{"n_experts": 128, "hidden_act": "swiglu", "n_empty_slots": 32, "router_score": "softmax", "init_std_router": 0.0203, "lr_router": 0.00343, "head_dim": 32, "rope_fraction": 1.0, "attn_scale": 0.177, "tie_word_embeddings": false, "init_std_qkv": 0.0466, "weight_decay": 0.021, "warmup_steps": 61, "decay_shape": "linear", "doc_mask": true}
Below are experts of layer 3 (counted from 0) of a mixture-of-experts language model. Rows are named down (a neuron's output weights, with its number) and show model dimensions 0-127. Each number is 128 + 32 x the weight over its row's rms, rounded and kept within 0 to 255. Numbers have three digits each.
Before each expert's rows: "comes before" lists some tokens at least twice as common just after its tokens as in all text. This comes from a sample of Wikipedia text that the model never trained on. Tokens count by the router's weight.

# expert 72
comes before: " of", "s", ".", ",", "ing", " in"
down0:140141121082156060087145199094172125115123175118142132077137154136111064166088138099106096136111148203152077099162100133064082097099103187153119147137118100114181081117121077116096150126064117108155163164124151109131118092103120077155128120139129158120102097108128172165106088131100137067130141104080151180101126128063163098091093099163163101116083186095106128079142176135144100128114
down1:164126118162125185152144130119170144100128174174122160127110114134166171102095091099104115184130129176130107149165122172120165137095139171127155111117124106137061117064110199185133109084127156146124115074089160187103195111139097131183101126094126123113102095175104176134104100168110117105190118129170083093192075184111108092160161142151130111080087115156145060142117159098100128090094
down2:143139140143141127165110127133125103095176187176114157132115051104074100140164193140159082159137203144094116124107096121115129152143111116201073122125135071169086081143152150073174105135176180134182100101169113094157091148166138138157110117126064116138123166119053088159158144109122108116120110160164100095107105155141153129128118116159223159105117087107144114142133184123127147156078
down3:134160131106113145108097177105119155195132101151132181147158100112126143082146130049090133130134103152123128132188157185153109135139108127203138130142135109171113149126161110074191090148117138137160155123114210169167112098187148166101126086204125132145110148103129141071101162128095096124180109076132133194159086171088082146102158146107129158067155101168113137148127127087134083067110
down4:129115144191119172136098123047109139177126118151135107155163139112146146198105077114181108125090199155159063148077149119225104129084115110147082147113107120126201098122151144099100174140132156151140121094135114143103115121116137121139152114160155133082101127089101122124030154133128116076151146115142114125143135083131082151078135131127155101072109162124188151132063093102112056122126
down5:154078130198130133099243137127122133103107127140109143159154131108048139114143155163116069149078141111089147104160134144151130070162156224110140189121080066115123119116132139149117149128116131153139155138157184196136140122136074143124167141128149161169096135111106124114108131131112115170159166162125138110136169147127113127143130141197173225066153140138131147130089135147174143079139
down6:088088067126162100141131126120132127102133121135155113219125153166112056120143107122158154131159099101124129168135129123105138080101202104105106132099157072159134094138107087170169108124127100100125108105184047065174097143153093082112173138087122136144134115139147070135122096107136071148118125074097104217100105112136151181138161100070127120107143132045091148101083105120132167128131
down7:125137075167157073120146162156162132107154195132126094107128124116164098109107112076133151094157089202159123121125126130152107130094111111127139095124142119117151147038166176079116154108142127137137157077099115135184167123101084187119211102099107131105159106188154054150137127094197085092109096170158107124126094069164067124136181107129097122101130147134122121158182176125141136174144
down8:149128130072072102119080133113128134076127148143060141057093150045142196122147141137128058115118123132167094136073100124111125103132186177156104077148087108144126092109155108116082096135112129186135105099090093116131108137155123172114163128118121141151132114110114103176178164170142126086104138094180132158137082126095113160095134018093072135113133080130086105090133155120130156092162
down9:099176217150173132115172149131098121071161100109140131104124161095115121101092142088165150122124116127096102125088165157130123104097146150178140169154138099149110158127121130133087172170117146063118138188188156094124166136144142170092139141152152129125128137192039131140164171124097104130218114057130135149125158123142118171099153167167133108087093206144119145114207131087122154118104
down10:220186125131070166151123140132133070121078155131161071092084124146136145129198128122162104116115160152089113063114141147126127160170062129076141132069085155078097141135095129093153133131166101105135111132155146114168094107188112118116092156111092115111132155122091160164120154142121141074137090070137100090145160116127125063136186101169130169111163143053140152139096153103109083133075
down11:145168163142111130173163134093128130142172104109100085140137084137146139121174136093114127129150150123105153129070112072103138134115117201100068129172158140159106125081125124148052137143141139161130059052150143161130154181126106114156168186151085105069142127161084098106090058068116182175087124136108102152111097110131156090150164098134123115129162138121089146152091107128126139022161
down12:116142119064127128121168122120136089153133168134134145150159054135120133089097143172140129164036133137111140144160127118159161141149110188151153146174126128107187113204139129111092147141174138127148162157135121120156095120204113130152101134189158132160152175088116182072119181143138070159117070101147100100112070112153162141102112112120173073158082087114122178144198099116109068094130
down13:171177140204089130086128124121171171073140141140120149084107116114123091124176135209084105103066117125147169143172090115173147051102126146177122127138097115132125115131170185109138094143124098184135121125091039110133133198106151104170130138104147096160147167130163099126175113119122139168159120104140156089180077107115102163142140132099101162145097074105101075108128086193137125162128
down14:150151135092207049154142116103116075124095094165130136129192101177133156154151075062153121146104073127123113119130129111074127164119077143194103128114200121098142124150117116098133063133147105103217113079137126149117081123131093126166170099122105106063144166110141113162173089179141176122181111136120135153161104150101118151100184138134150083176123113148078132132137121127088140132179
down15:149117136134136139067162091107127112114163114161096208125080176179104145087107179094181081151101099133099146126153115055173094123151121117108109172164130105095066106152124118086151130080208125131168145164106123115103116160122104117130078052146083116099125141116062130113100092124184120131111055139117147112099131148158148164196170153119157162111184128157113172104140159110160109146093
down16:165148207118129101097144171085121142105164105123137126119066155138125139104105156141123116126139146127122100123115080113093095173110104152117099086109117119080061101173105134086141201089172088122148125067188047118091141091092124138137104170149108124139160117120128058173160131115132099118092128115078137159089155177097082161050132141104134150079097152086146178084137173094128101121065
down17:200158174110161143154104163059171184148185174130128077136135158163120069075129119109132090145094081152133113056110169170128122121133126168167150118129124095144215149102169131072149116166114180136142135171152158140150135146108152167138113142074127126188119123140150172116141107131128058157128122165138168215127069073108154102089118152107102154151124103140170117133144118141086112152108
down18:089137132169133171087110168087110132119166096125080132146166174106156178132137162075151183102138118131129196119088108171161123122105082122139129100127155138101105120170175124108054120110114130158088099110132165138061135116141152092168119149134132145112186171109080182112127104101096114105132158116085180205207147109100068156120139123101130125195099127183146080147119183126167189155125
down19:092161107101164225134145133136114135167152133138121075101091134120115099155159128049120115098129133090096094095131119156136132149099173123099152116138077154162130123143093094160134091105087135169134123088137140162183067148121153190167175147117164121159129106227071124137077118106081102168135123156138094084074153123188126127178128088181180088078124147095151182131139117136150100105144
down20:099128127116126152100133174143120164124171087135151138109159177081093119188170134133195133140173164147052073113168133124180109098090106136171142106123107093122140152142115123084181154165103117181194164142136083139142078200148120120179164103112130142063080126163138099133106169145140118096063170115129113138121118168143084124154149146133190122077088132095108129165129077140176160149062
down21:075179096129110135103107107122142164142132117197119195102150158129077089073144080147135126150078121066170179174099128134100117116137160132139145158088155141163089143132151077102110110120111210103116155127124130176122102074100081129065184161160165134132118165148138129125081140125147175150145083150068183131113148141204133082167121117151140086163178104136150093075117140105085140094157
down22:133091075114101080067138121159191155154149187180089096062095112086104140124140191114126111144117177151067145141223102154156158124131130098136152134128098196151129102100132161155108113103065124132098050132087143086164136132109086133099094119141123107101193137125121172124130112153111082121082101098111169145129170136122098102094154204073134109139165095121112152104105166133148148122148
down23:136139147141078101118063108152120169107107094126145139111104155085143185166104124062111150101132084143138157173121120106153110088149163170167129163123101165127098143099149110130165154128103135182051123115112141123189087100170151123114166137134100114100078175134113092106088167156149125135090163162120165120152133131117076147197091175175070104081137138125124161100146163158166214036105
down24:107143087115110133127183161076136089111166146092120134069134104170099109190134083129102139112141075146123162142081120148093141116128121134080144176133146157146089051077229126074088131129080077158092132136184157103124103127112124080108144173137088098087130097107102137151186120101120154194136153154145151095120144083143119110093159155159105146175143184157114122090182148143077125171094
down25:141084115123159146066146110161120148157102163084115067099098120117164123127075157121162096095137121147096133153140142089108124152096105115166157140124115082110127147150172113084121128154132119111160151114158104181172105180075157071095150111191059190117103169181205091136069150094097125103138145175155158164175123094089126152104104112150151166063104155091124178153161135131113168070086
down26:096113168118145102160131101152077138144171148128113114156109090206158058163158110151145117118164050180072123142072095189114080078116161169092140125131122159153166127141128156116131095121076138176144122180121098103166110125117081174070103176181113120118131112195096101061084155136122133159132163127106096091095163150139188150116150141126107111070138102104189149125076122139105119116128
down27:136165154197181145121087163151133144183092133107186130120134139128104144155078162144083119110170128102123119116131147125198146071147150155188142110108099098099125121144188119102054066064125154163131117104154144110104147217163088130081112127118089131107083127152192161127123089151072151099095084152140097136160130089116117135124160160166138098177179122192125125169144104172119142174139
down28:121101096091079122127155118125136172167096137090104140177160107129159136130136191073160125126154073145133128098161137140122174187158137141153126106086151130107184178188119150136180102144164108116085163160098110138104141195136149111089107114107156049131110122139125162052075171183107161164118156072105087166104094130096146191113113133113065166170079114156087090148123165112161117133164
down29:084101087116123131091097200116126105165110123096148173139124157068144135154132197161120143091099073146100134145159155094137095069081147144159119102102120132152123136128088054103140117108119131064110167189117103133102114136110206163089121105159148158133141156096141160136161130162153175097163147158130110097123143130116125131085135134112183117141113074220085146144138183174028134167128
down30:173121100144150161134116142154143156013067103067149084163145190112162137085140123089123163139107187112111133149174112102102119122095134132133105122076093137149130091120174159141119113101206104174130107135128037125159089047117148096089132176155136129134117078166108129135161117128102117128080132080119103099159140138126139120130127119146219169171142126184105132096131098133120086111164
down31:143102127174136183140059143063152098063101130118120048175163165126148191115178118114112156092132122098159098176147152175137137108138075113115153144174131114125128123114106115082115176152130167109107076047137150155126166128059147087082177147188097179153109143154099170133094078129135191134119112113127125156165128134129091087096132117089154120150076125179133139092139129143119154141070

# expert 116
comes before: "s", "ing", ".", "ed", ",", " of"
down0:145120131130162152146077143090135126118087193147141095190081158114113148069160128086113159049069123089113159136116140117126089177133126162151124160074185138167101115122133109109116111096093131090155147115173112150139120200109175146139094135136143124122084179141113161146081082160097177118104128193111116136108167033158139125154077150138107137105104090179074128121078205147116138098118
down1:158112187080113191118129075151139105147121153164154105148104162109040145137159110035139080153142131168139133111113164149111113150126154133165176128138142136091154155138131092140122162148123143045121195086134190176171092147101123175073112156109130127088123148167091136139097145109115143049111117150177156174112111141113107132096119193146115131129148162169074134149144117187123077090162
down2:081140213167148178153171177159145153097118131189119105124154147085131118120083189099182082143182120066134124134186119131086122152095118113096098109151115162134112092086168160111131146130118126157074148105107107181086083201096101111110119110116125106126157120078138085116167150083172090133188109137117153158114154080078148123086171083084134149164121133169112090097186128154152146111118
down3:076145094134099147098166101093169143121126171136125143080154119132081100142117059168157072157134052175126108066122088141168142111171123122158101142187175138131123123124134121074127100109157099150104161181136154123067117108100117127139093113174078147112150081100112106092039164131173146160088141139086115125158124175172083157186134135116114144149125084163159113103116137077185103145194
down4:100164146153138087140125159125138131132140157133141117159119137114130086092115150128132126112139161136168126138180177146096091089165084181124100093127106138088119174139109177105122143125099178151116073097079101108082158087088158079121147097200168207097128159061150099120132171088142103090105153100063166134155113180100120148124139119125188149101040195132104055120130126175109171108137
down5:114124137138159128191097156139134139099130116191099115111123124112052131140142123132129125078162157115101101161095161126217086183152128127176114166138087226114114145113125078091105085133198118122104148119107117120085097163069106090117110133155153108131085171062115149078112092163120197106113129195110117098158126190182136101146159128166173134150115143164112116151151165113116152170161
down6:152102163112072151142144108135182122175147162130087116104127160122165136085134155143156127066086139113075116090066165142140176136093097155126076110132128099139139100132106148093208126073125139104121144073076066085141142134083091135203161146087087115103168148136099140078100108170130162117172129142125085099097112148127173171151115103153130143115193146063136102080070184165140126126166
down7:178132145184126115127151172155193129104131104170132139113186146163189178132121150122110210130089128228108128140091129123113146112138094148125143113140148153109095137141151084092142192174146180196119108132182116115077195110077095089121183140109119154148133155133104129088167128140103106076141164112108080160143146136164116120146118100146135139110139109101097143177125052149111203127177
down8:136154182141215114101165106140117132117085119124146144162143117120113086209130139107087122131173117162110106141135156134095086123132117200076148123165073102119149095141141153196118132159133171131063165094117156075135175196143108068131149108163133122145179147181144082118178135111152104135115095116161128153145169123160166133103092128141153154147074190127123068182142170085085161086147
down9:184128113128186146110107076126169112181120150068202131160131137153126084115160131098089140164176113139145129125157078182126145120081112183077110085145144157120129107115131127165119087061131159181177098127072168084124121160136154097119144184166152156182115074136190155112127113062093163116124136168149109064155105155148111140101132140161148134145109162151168088083120165166134124071164
down10:121178083123127082164078158224141117132100143105122097097107113153137187080101094107196104104105147139128106110147137140140122184151175111121131094186115108114084109110145152135089095166114092166121067141103132175169120184063169115142130059075116082090206138075148096092166094115078097115122153128159137147121085139107128108117120126084143102117187122161137141115145142098115198129116
down11:123207100183108139120082144152149125115162142128111076139082074177173106159132131133193153135195131091197171143087142113173119173100124105135101128075119162093140193177098111146087167111142093111110159150095148052116140162136110083161131120121157161113122126183128123115115145175112113181137091130175152076156106068172103114156081104157092144100144099160146085165131158157133106083122
down12:165111109147111097118147136178108164158139152094119209093121083136125104134126082152125169112083118098146181100095114072157108128088185106136162152146157208153179191086063100157127136157162128121159151147140164080103084117102182110119125144162063069139147128104114157150116097136121140116171153117137131097163113166137099181179111113083205116137128139121154116102178080166091163076108
down13:117095118081070135090204103141126200093179103093103092152131066085082114142092146118159077208110125125172176098175112140100173089119095125115173128085141131150097121129107108123118106048128139140138143107112133114089116109123110128170155151079089082098078158106176148149203155174164122145137139137121133126154161120121048155133140140164129128092168153129181188140137141131154175109127
down14:158180114090117129161132138134132156140139159111058173089071132109104118138148109148121168119148137096103130103147135114077185145126186153136096136168192091146092136129162126097159091201145113150121111093095100082115054116122067094146142122139103142129199126117033135128138128185144095129049160106106167153119122073139132192168129160144114174146127086115164130154177114099179124164099
down15:125177144118091128117094113171103132153125181175092168096159116099077146122107139105097108141149075107107180102195088037079145072102127164166108101110167162107120085116077084158180054111143129118128113105085183117183123151142158153195069119050116102138141126137147127150152128154123186104151149140175099109147091120146157123107114129166138173136071117165148131090130131156129133127171
down16:080121162077117142133147121122146121154059156110136163143120156125094138104143117096127108128113076151174139118117133149120078180093112048149087107105116114095145187182143119101088156177133163099139207089175129097139151145085135087144111028135134152163087105132150098096126119111131151154091162141073126121129220101127165109171175158127130128104109206091094138127153088126063130152119
down17:163104114136096043142119153134130138078117112156113138111115047097132149156092159105093176128132156123102116096130081140184130151121134139093121183110184146170161142114082089114181108125125133092218155089152159142088131191122127117159119113150147141051099105103216062148120112112124107098092135111126140116160110148131190147163125106082087134123136202134107110121087138080143058122118
down18:159168144107140129119112113068086138128080164131167117143165095125155125091120087133053113088111152124103171099065129148115142129092127105155130126152091213159083152130148120162140147161138104123129035157078085151136151135146121141153116045066130083147139159169135117179161089130085143066107105141104085113147144113116099051155126160076146142133100192118169085090118175128106150113100
down19:154167181123144128102132124110137055121147061164146114185108141101073083100133084110120175090134105125170095118128111165142084111101135099174158120119129111125044134074175143140087146132153123123090167108180160176128139068140079105072132151132142177145085124155106085175146179108110096142190161100055140158150140128127091146098120152126105139103185167149127151117097095071090073153139
down20:146130149139105095128154121113123156132163141068179099125099070092104155212148091090119097074127104166134098175139187226107135158157129154159135195077090156107092138134114094142111144147102107080110095124180149087122159087160153119152153098196165116139144125088162106119079161144137172112158120118069101137153081135064133124124112143135146143110112125226091164125116136139150119160097
down21:148131161178161122174105108122097126190188161138148141110178147117166091103117112116142077102091150180087157171147127130078088146170102100079090096065076125157158113109108164128178152133139141144160142116147074085147152143100141063146153153112130186139152076126114062172099095177102071162098136155157081072120097123131145142113101132162131181094125135071178133123178146163132097141088
down22:111109115142079115154147030160085117122085160131111159156181149085129073110104134157136161102155118100139099168127201123103113157155123190081125161080139091163151059158158085150104138156038161155136121149169109141086087147102114153114172125103117153136143155139168153117106094103132082112167104155079143159121127077075099166161117171120068107069162136144134139193099137121153125111133
down23:098083155137140127085153128106138134116079139136125110222127069102127148142106125160091117108115117150197155160152128119080118137150096091117105154114176079064135129131055123119076127137192107104112144165155145107089139035152192094142142129112125145105126112095156124182107112134128151106127160132146084107088095180147070138078128145093134093081126124206075156150100058153146101142157
down24:106142097092099117151164142102127167117131171130115116085145173086108088163105126160150122130105164153156085161127101167095134189167134171078148173122173074140153190090186122122121124065104126090117153094174115127116140133184123125160078222130111079133246112112175147144148054123128161083141114131108161131124178142150113157100131136098141098170146125155139158172092149151096142135141
down25:142114151095110113138206149094163162151166074116157128181161169152170107198161106157103075092156176110181120186086147167074123110119150118126130112096148086147121150140147155137134112117093129101144088139154146104076149103093079109144121108101151149123112132120115112138161106152126151139190070185115126060107140176108119131106099055122159096103090085199107110059178178099090119118138
down26:114154122129120136076075080136090170118136170141138119116159105113087058150148172183124168101126166177106161151138110103127136111127133080121108142152124137143118107173180158132184089150173108113126109076143120100181071130080167154137139099152075139083116158060167112045116124106120121136078107119154232125056129101147167144101117116164134174145108098087185103122138117161092126158101
down27:121166189141173172165066138104071136097094095124123129197102115155146081139119133183108135123117160105118144138155124121089114086095090110077071107132115124153145090174123081125167178129093150123160157080112163166108082101097170167143101149066167161103084105194145143103129102126139142121108150182129074097076109154139093103141196143153120140115160162108179148109072113134166119142050
down28:150092135133076092121159134132074165082188175143136097179062119135102140108151109095127138153147109159125167105121074110104118105122154160178170150141122126130151080068204150167127180155098114118105130144176120110164081129074163149095167151162129143128117149097064116101168158150085163034116103132100126153116109099083124046145131140046134122115090131103155160101095105103096134117104
down29:141111183122145168068065137097096094130137091154158072154082153094125113108158103091145091133145130154177097150103108173057164140129153134116131128109086108100108182126154176162096187079143142137139159122094156136193175058140135148117151150131066141139143150138135093103071145157136179118214134144161082116158134173124083154087088134193134176107147118138154136143128140120186173156151
down30:139137145060061179100151153086143122140150106054122162091094137127151137136084121101114127100133130143129139099106064121094137161129116150068126145096100142165157113189134130136152098162164203120139106185144145109114119121120174092142068140090097132108174172088163152133151116152168163157171125086106123121136199121148074155116173099126113226165158133053139147100149113148196143152134
down31:136095128060179087194144197167088119143143138145169095139132170119129111124095163118168159102147138163194099118114159114146160158137138146088092138101160096102107158188121137109100158117156172137123101107098090064126111076127128195109134116087211172113094109145105103087110084174170161127129167171083155111078122155130162144073173131172100122116151146090164145113115173169084152090139

# expert 40
comes before: "s", ".", " of", "ing", " to", ","
down0:114152138125180133169079116133107172150124162154122162095117106165176167125117119123206141144086076198148097132136187134158160120145100079150112058120052103125167129121154075153144104149104144186083122171130127167116043204112110108174121107133088128091133128135142149070077107125169158121102151082088138097131175121176108110137092065172137093136105110095106132114127100141116177135133
down1:152146141135154122104121153134046108142102172116103116101158079110121133163161148126159073082157125153131165147107117116093151096119143121088109143110121154097146124183043155140138066161127092154134135114171144087151134094124067125131142135125031156148099105157117149099134117116168128101101132086180112141150059052092127070150159134108115102089074069075170123119168212145149092133116
down2:137139113140129098074123139189135142126120148139139181101074168112174157138153101144207187149125107152078110139161136148177120122098226114134088123131141153159114138147144125095118100141085162107089107138093150160079121083161143134157113104154060170091105082087169220108180172156149187159124134105107133175143111166137103131125100173127111174093058107084157132145104085133144130158132
down3:146122131117155200191180134113173064161139136093094077083127137118143141140114151101177166148116122104058136146160130085151127147132075132080134160126147151149135096030084140176147140111167111154087095147143133070172146132114066081103142131165132131177089148145152126178122119101199110139182157106121116132160103101093119095079098109155152148097131088173150070150147111119196121111116
down4:096125138119072093106144107079167119147180181113128169146137121101073105040172101176160103102159159132122173132120120112126131119125121101100095136146137145152066130150099140154106063096163085083143123117151149100099109026117137110115133116095176113097091088174117140147103140166144166175176133090069157084109109138135156150153153111067157150146102075130126090045130107114143088099082
down5:112128126142145153163165105135116120127118110083110106165134072127126132139089107152125106093125141150123057075132125202071149129079146076133161110194138153082122087200181156158173171154129175171091101105144118135075146058089171054152102094161174130169066126111134166121091109122106064141104155128140122155128118114128102130127083149115111133144148175068148142093177148103146087166087
down6:098089143096160101065186120065084149148119097117199090152193122154104156104185113196163158138055148125196070173103141156118108148155110174107113133146154075140122171104124091076112123126126138157083178120191112139123090097088121151153142164145114129146105092077154134142111140113129150146124141143031113140162127097089155118124121153129155161071174115135124108135093132149095083144100
down7:151132122150132149119135172169152143060197135139115059086136122082074057161152128048143130147132114070095109096148103109109176154107106149163066086049072139122141064142157096107083128169078084115145192114139114200112124144140160105114161161118136157117178134133139126139134141170117117087122188170125178153138111141115155141117137093089154148147097126090109184094141130136131102165121
down8:137162155064208134165114118126121142113132102107138106113145139104117110094119132135126130170112080165098139065112080157095128141065131091132142102073142199139126108162173119143129112111068167180162142166136099129118146114176035142155066104159112116135150151165094116166096143184124151098104108145158111106119139068075097194166098137116108143192114133069162096147107072095080143161132
down9:106100149097159113131118159120099140116146105141088155114123116044135136156066125138144130134141110117147073087136097059077109074169107104087103109115123070165057127090106129163093099199177092093149121073174138125138140114106079102154166104193120118076131112123150110190163167118150071134099135100179145120106070104103077149153141107139114148156096145063182141137158147119139115068101
down10:145098173072087037156136155124152082110140101144119113158150106132171132187210108152132121127127070166162114154135097169142183154060088046151137147108140098165126107146124161106077097161131135167130081038153118136101142143126112112133144145124188139096111076150170141185130130113164129186124160146080188142138164112096183139120152157077144136157144141122129131149120128078122152114099
down11:131127147128111129181192194046138170121141106160158090130109194077122108119070115157119176166109180115147115102125081149114148162127109082152163118150161133165151146120118184131117082119085168068180155164190136175117106098176140103135134191130162124098168151143116163169097140099160169105093159125120118143100085109091065131125176112152093112094112095119069152131118133090089144173098
down12:132119141125139115200094136121134219136164116077089095137152141105183065112123107123067074139182158134149173147145055090106105109124129164173164115098101101160116161151127161201134125116127090142123151107165118135163181181135114123160192137111164132108162167138085060123154135144202134148093135171122046132136109165122100151127100118149113171153174093105115129162128096115134134074143
down13:151103123160138181138123112117076114188078078120132093140161080093129123163123117149105150147142183107095127127112145101139129134161113136156150168175082169107128152149094104145115171168132087157135154204164137185134095122089085141065217130127122036134058162106140163104119128108159092125171099127155098121157155157092081155119119118163163093128160151076076168050140132096129134117139
down14:125126167090166091150120083137128210097075098159114144179113123115119144107150061170172121185198142154154141127132127091095106106106109136078148172148152105167146105118136139153110162086119127158118149123125118133134154099123193183117161186115121112099104125190111045104134128114159083131111074140130120139059088097069141082077108108117082173078119142140116120145140165062137163078156
down15:137146122107200067141157155113085112152135124099095168168133100134113139125131135077091100101133100112117142121137120163177142153116064120070109178138109090133167135101099089097138117112167160092155131157094123168103151126095118169136073115137099121063115131186117117104130170150187115089205163151195082066146147155128096121157159124118159163106138152156123147139235134151134155071059
down16:130137122162077112158141090165120109121159137119139120160150104095131119088142159143121124049103102130162180179172147188173138096104150104176147097137156132154128176159083075103163077036103105148108166203111182128106069116099202188178128151096134134062127135099109086131102159174095163125144142097146121120125108120135134094134213170104142101137148109147118102184138126117130123111111
down17:134184132172131144142148172110109102074118137108137176086102141070139102137208140096167147095144226158091092149129150131119170152119133111152115133176051149058122117121129102146210107133090070105137124141136190097124163151166141152062111161156140113118140101088101165084174089148140110096183152190099185154153105166128158160105143162121115141107096132144108118103135111139166106109155
down18:064146153121100123114140113165133115142095167156081133157143032123122154171098119141118131189144039120143155180188118097119108163180130158158139136129118105185140059129148153101131120081175141112071085155122126159226156160146106072153167103118174109149131130119174130133153099101126175105164081108179188102142142142133117117128103096169116161124101116103115094135108172159141146158174
down19:123094106142121159159097127149104068118101214165152191081151130153133087097145107096151123181141119130121128129149177143096165113108151151139121081166174134157141191118119131090145133070119137164120135150052143102178066150107182149071101118135103146142136143191127136107098088076181122182063103103065115112120097152085113156126092160151156140128121096128164148056100124138104062133147
down20:086126084142116150148149140102127112183148114127173098165110106156148110119125127105136196079153127111144195160120129135119176141148215135122157108085171172069080159172122125134129161161161151072131137128127135174081176135195162090109119134140179104067126116138099135105067130129101093144113121141127182133167088082167131188121158114133114071126120130165072067141151111166116108209166
down21:137114151154124140109142119097140088126115186137151053147154114144097101077109160135180117165135140038125152103128112129147123089115164118160145142101165104119147134150138139135091046082107145200125139132124136164103052154094083107162127102105185158133111152105118130143150082140164147097150083167128154123077078117117157119110133155135153188162146122159061142080038163167146114057173
down22:113136076127176225163102160131055143111137168077061153165079142147152052121084171104104145174113165161133106142103130102103136120090172139143121172154121137135164170096135105138122035118156136084126132115083093166151110105070142105122116124106148102069161183160150113130112118125114118069115147101118111128099090178115154109151162129071150144157162124138186100166102150117154183124121
down23:119122131109098088134126136217098103194122111135065140114134111142134191118092140131112101149146160193114096146122098162173165091150118143176193091129144129060169145100158090115140161130153094156097158149155089144180090115150119137163151162096167122199082124120120115163148137092101088189115116092083114115139119135065154143187095077097140114152145085138075120165146107141165079084079
down24:193191120159083148165047165134107099191119105107135116082151117177184078113177084145095123125086119134139145130103129218156113111157143067120138184110129128144156091113131162182130132159123141115127145159109172076178090088142163165182173139122192082114138130073194128111135173114118143121090107078143168134148129110116148129101127156159061127136133127132109166134098123148104151149079
down25:131133112095174153104172165149149104136144124153178039212049155138120061114116140186100068154091158103095144150146095099133131178161098127117077125181107143153089134151118168144121151138215177098114099139137130165082142131145116089121095139100133148152191120132159154111048155110152157137121134172099095127090131142127065080098140149167095125132138117134142120064089149121136114100143
down26:204048172115130183127129163092111098142161123184118131185118146097145196055166173126161094126102187122131087128134137153149150091176139122077135114113053091168103163116111121147136114119115113137160115125138091117087104118170138162092081121134136056108179154136146164146088149090119082100153122201097162152141111093170114165108146181076124143124134113131088150092163179140147104142141
down27:124083134118125173178068137165146059104099127098133091144071121120150154165050162142110171098149184112125133158156170177137160093157166150100131089125172074146134120119124172092104161125148128110109119121157136146178113098172121146115111075118162185160147209132066025117145116121127111127106168147126123161126168112113163144105086159120077171093080129109167170191116122128139154124120
down28:135127119151152141130041153108039164158113095089158138158155143174192184171077125135131141145174171144119094146111162151095149132078172103107112161143085096071097117091140178088146153187146112156153105138136062097084143158106146203136142116122106085141112171119152143149109081122081158162110133123135157116121165094141125117132113099143125135112125204080109139088193074149120169094136
down29:092077138102146158131120117142139100161142120109085131022144123162148094187088161120141138154149161101109144095146120110098110148121124124149063137142106098151180086153073149129152213144103158134132140171085148092151111220082119123114081111085123103136067092120093157117155133147105079105092126137209142181151095093130114093169116060142125105159070148147118153121125100100137087168112
down30:097131186206090125123166136100138146111093103120135080135114173113163162074129080174156104111151145072138109113090108175186053061189145089068112160112174118108139134121133095145091145067200109073134138111150126147114110128120137159142098067152129071111092152149126102133100191127123179122102147123168144123163189162118122134122147134131153142148114166137090154156100134060144119090081
down31:141107181163148151135084132127188144136123116143058153103186053110116129167072119149133118143089181159140127133180115089112107174096157143144156178195093171131175128140115137116114110231130116106147133110141116106158072122101121103150129143105062129064135142092124123195108134094114169117083135163151200134170103123113095126130133133156091146141134201183174106126100125101159108171115